config = dict(
    n_experts=64,
    experts_per_token=2,
    routed_scale=1.0,
    balance_loss=0.00707,
    norm_place='pre',
    positions='rope',
    parallel_block=False,
    init_std_qkv=0.0335,
    lr=0.00633,
    decay_fraction=1.0,
    decay_shape='square',
    final_lr_fraction=0.1,
)
Below are experts of layer 5 (counted from 0) of a mixture-of-experts language model. Rows are named router (the router's row for the expert), up (a neuron's input weights, with its number), down (a neuron's output weights, with its number) and show model dimensions 40-79. Each number is 128 + 24 x the weight over its row's rms, rounded and kept within 0 to 255.
Before each expert's rows: a language model's description of what the expert responds to; "comes after" lists some tokens at least twice as common just before its tokens as in all text. This comes from a sample of Wikipedia text that the model never trained on. Tokens count by the router's weight.

# expert 9
Description: Word-initial lowercase fragments
comes after: " the", " a", " and", " to", " an", " of"
router [129 161 134 151 132 145 113 122 152 121 170 128 189 123 152 123  75 110  86 106 133 124 138 157 138 122  88  75 152 156 150 152 107 112 127 168 138 107 133  98]
up10 [ 96 116 166 105 179 137 113 131 120 132 116 155 157 111 143 135 117  96 126 113 118 179 148  88 155 123 103 160 125 112 106 168 101 103 142 118 169 165  99 114]
down10 [131  61 146 167 135 140 133 114 143 119 149 121 139  95 125 104 152 133 153 178  90 119 128 119  75 122 148  96 134 133 140 146 140 127 138 137 139 115 121  95]
up11 [108 169 110 110 170 159 112 162 110 131 116 174 139 139 115 111 145 102 101 124 135 151 161 135 108  87 154 119 155  99 136 163 127 104 160 109  75 118 114  86]
down11 [ 96 108 150 102 154 185 152 125  92 142 117 151 135 164 132 164 134  96  71 108 144 112 148 155 145  88 137 170 155 106 150 106 131 153 111 140 111 124 131 147]
up12 [126 144 119 130 163 152 158 151 100 135  86 136 137 146 124 151  88 121 149 135 143 120 158 168 120  81  89 143 151 130 149 104 110 135 120 160  95 126  93 108]
down12 [110 118 151 132 164 121 108  99 125 139 135 102 142 171 122 123 154 100 113 118 145 117 124 133 131 103 101 139 129  97 127 114 158 108 115 138  92 113 144  63]

# expert 0
Description: Years and place names
comes after: ",", " in", "–", "19", " United", " 18"
router [117 129 134 141 103 148 137 115 107 128 120 114 104 130 115 129 129 144 146 101 141 144 149 100  79 122 157 127  95  82 130 110 146 157 136 121 146 129 124 167]
up0 [141 135 160 142 110 151 121 105 111 112  99 155 138 127 107 167 110 127 118 116 140 130 141 183  95 158 133 113 145 144 109 164  82 114 112 165 130 120 132 138]
down0 [ 97 163 119 141 139 132 140 159 129 125 139 199 166 177 124 131 129 181 110  92 121  94 130 122 142 147 111 131 141 154 200 128 145 148 119 118 144 120 118 153]
up1 [121 174 148 170 116 123 116  89 151 144 170 107 117 121 101 104 100 131 137  96 145 110 149 129 141  57 156 149 118 134  72 141 119 120 195 101  92 134 129 127]
down1 [115  71 113 110 124 105 132 115  96 110 117 122 141 110 115  97 134 138 181 137 105 109 129 137 126 161 108 115 147  98 160 113 124 146 122 132 138 135 107 156]
up2 [162 153 122 160 107 147 129 109 104 150 143 153 172 133 152 128 110 123 121 116 141 143 134  86 137 107 100 136  91 170 112 174 139  97 170 106  63 149 124  67]
down2 [126 129 142 153 102 146 188 139 123  92 105  94 146 127 139 139 143 113 128 103 131 135 119 113 147 129 144 120 115 166 132 115 102 160 129 110 136 132 125 154]

# expert 51
Description: Sports numbers and terms
comes after: " |", "–", ";", " World", " League", " National"
router [118  95  95 106 123 115 141 121 131 129 103 159  94 167 109 190 164 128 119 147 119 163 131 121  83 106 168 114  97 115 146 118 134 124 110  89 117 148 126 117]
up10 [129 146 168 129 123  99 131 150 104 111 118 131  68 171 152  93  85 109 120  98 131  97 100 143 136 118 140  99 146 124  98 135 140 166 118 103 135 157 124 105]
down10 [140 134 133 123 112 128 124 130 148 141 111 144 115 148 126 152 114 159 104 131 144 118  90 116 118 115 101 117 148 143 146 112 173 118 179 118 122 172 107 126]
up11 [145 120 143  88 134 136  76 132 106 101 104 143  80 115 124 172 104 130 136 109 121 144 186 118 136 116 127 126  94 153 165 130 113 142 170 120 148 136 122 113]
down11 [133 138 114 133 134 130 103 162  95  98 148 103 145  62 155 112 130 163 134 147  81  99 120  97 127 158 123  99 139 144 150 116 167 132 116 107  90  81  81 127]
up12 [185 116 109  64 137  94 132 143 128 119  98 141  98 134 122 145 131 146 104 122 122 114 129 146 114 156 110 157 100 131 132 115  84 102 127 119 109 124 115 142]
down12 [139 130  87 138 121 106 108 155 149 137 121 118 136 175  85 169 116  87 104 131 153  96 114 139 135 116 139 113 141 138 156 134 141 156 130 152 139 102 146 115]

# expert 16
Description: Verb stems before suffixes
comes after: " the", " to", " a", " and", " p", " an"
router [130 154 106 129 111 126 115 125 133 122 124 132 159 145 122 130 146 116 143 155  86 148 137 144 144 156 116 165 125 100 127 199 101 115 125 121 159 120 152  88]
up4 [160 141 123 132 123 146 143  77 122 160 127 133 119 164 158 122 152 150 147 186 115 109 136 100 142 131 122 163 135 106 115  95 130  70 104 130 124 112 110 137]
down4 [115 141 163 113 111 156 156  76 139 122 148 127 106 133 157 133 154 125 140  95 163 137 147  89 102 119 178 115 117 126 123 105 150 145 159 149 114 154  93 121]
up5 [151 129 138 146 114  96 115 118 165 146  99 137 141 169 136 103 171 148 126 180 131 154 129 152 115 120 123 153 164 145 188 156  94 142 105 103 118 144 175 121]
down5 [138 146 157 160 123 148 189 114 152 176  98 115 141 127 122 103 135 134 106 135 107 128 119 124 113 129 136 160  94  93 171 142 109 118 134 109 126 116 163 113]
up6 [117 126 120 126 144 133  65 102 147 140  93  69 127 126 122 123 120 138 150 142 104 121 138  89 160 111 120 125 106 104 104 124  98 144  82 114 133 143 111 122]
down6 [ 92 121  88 137 124 134 196 122 130 157 181 135  91 113 151 113 115 167 144 125  84  54 141 106 125 101 132 110 125 125 141 136 138 124 132 133 120 124 107  87]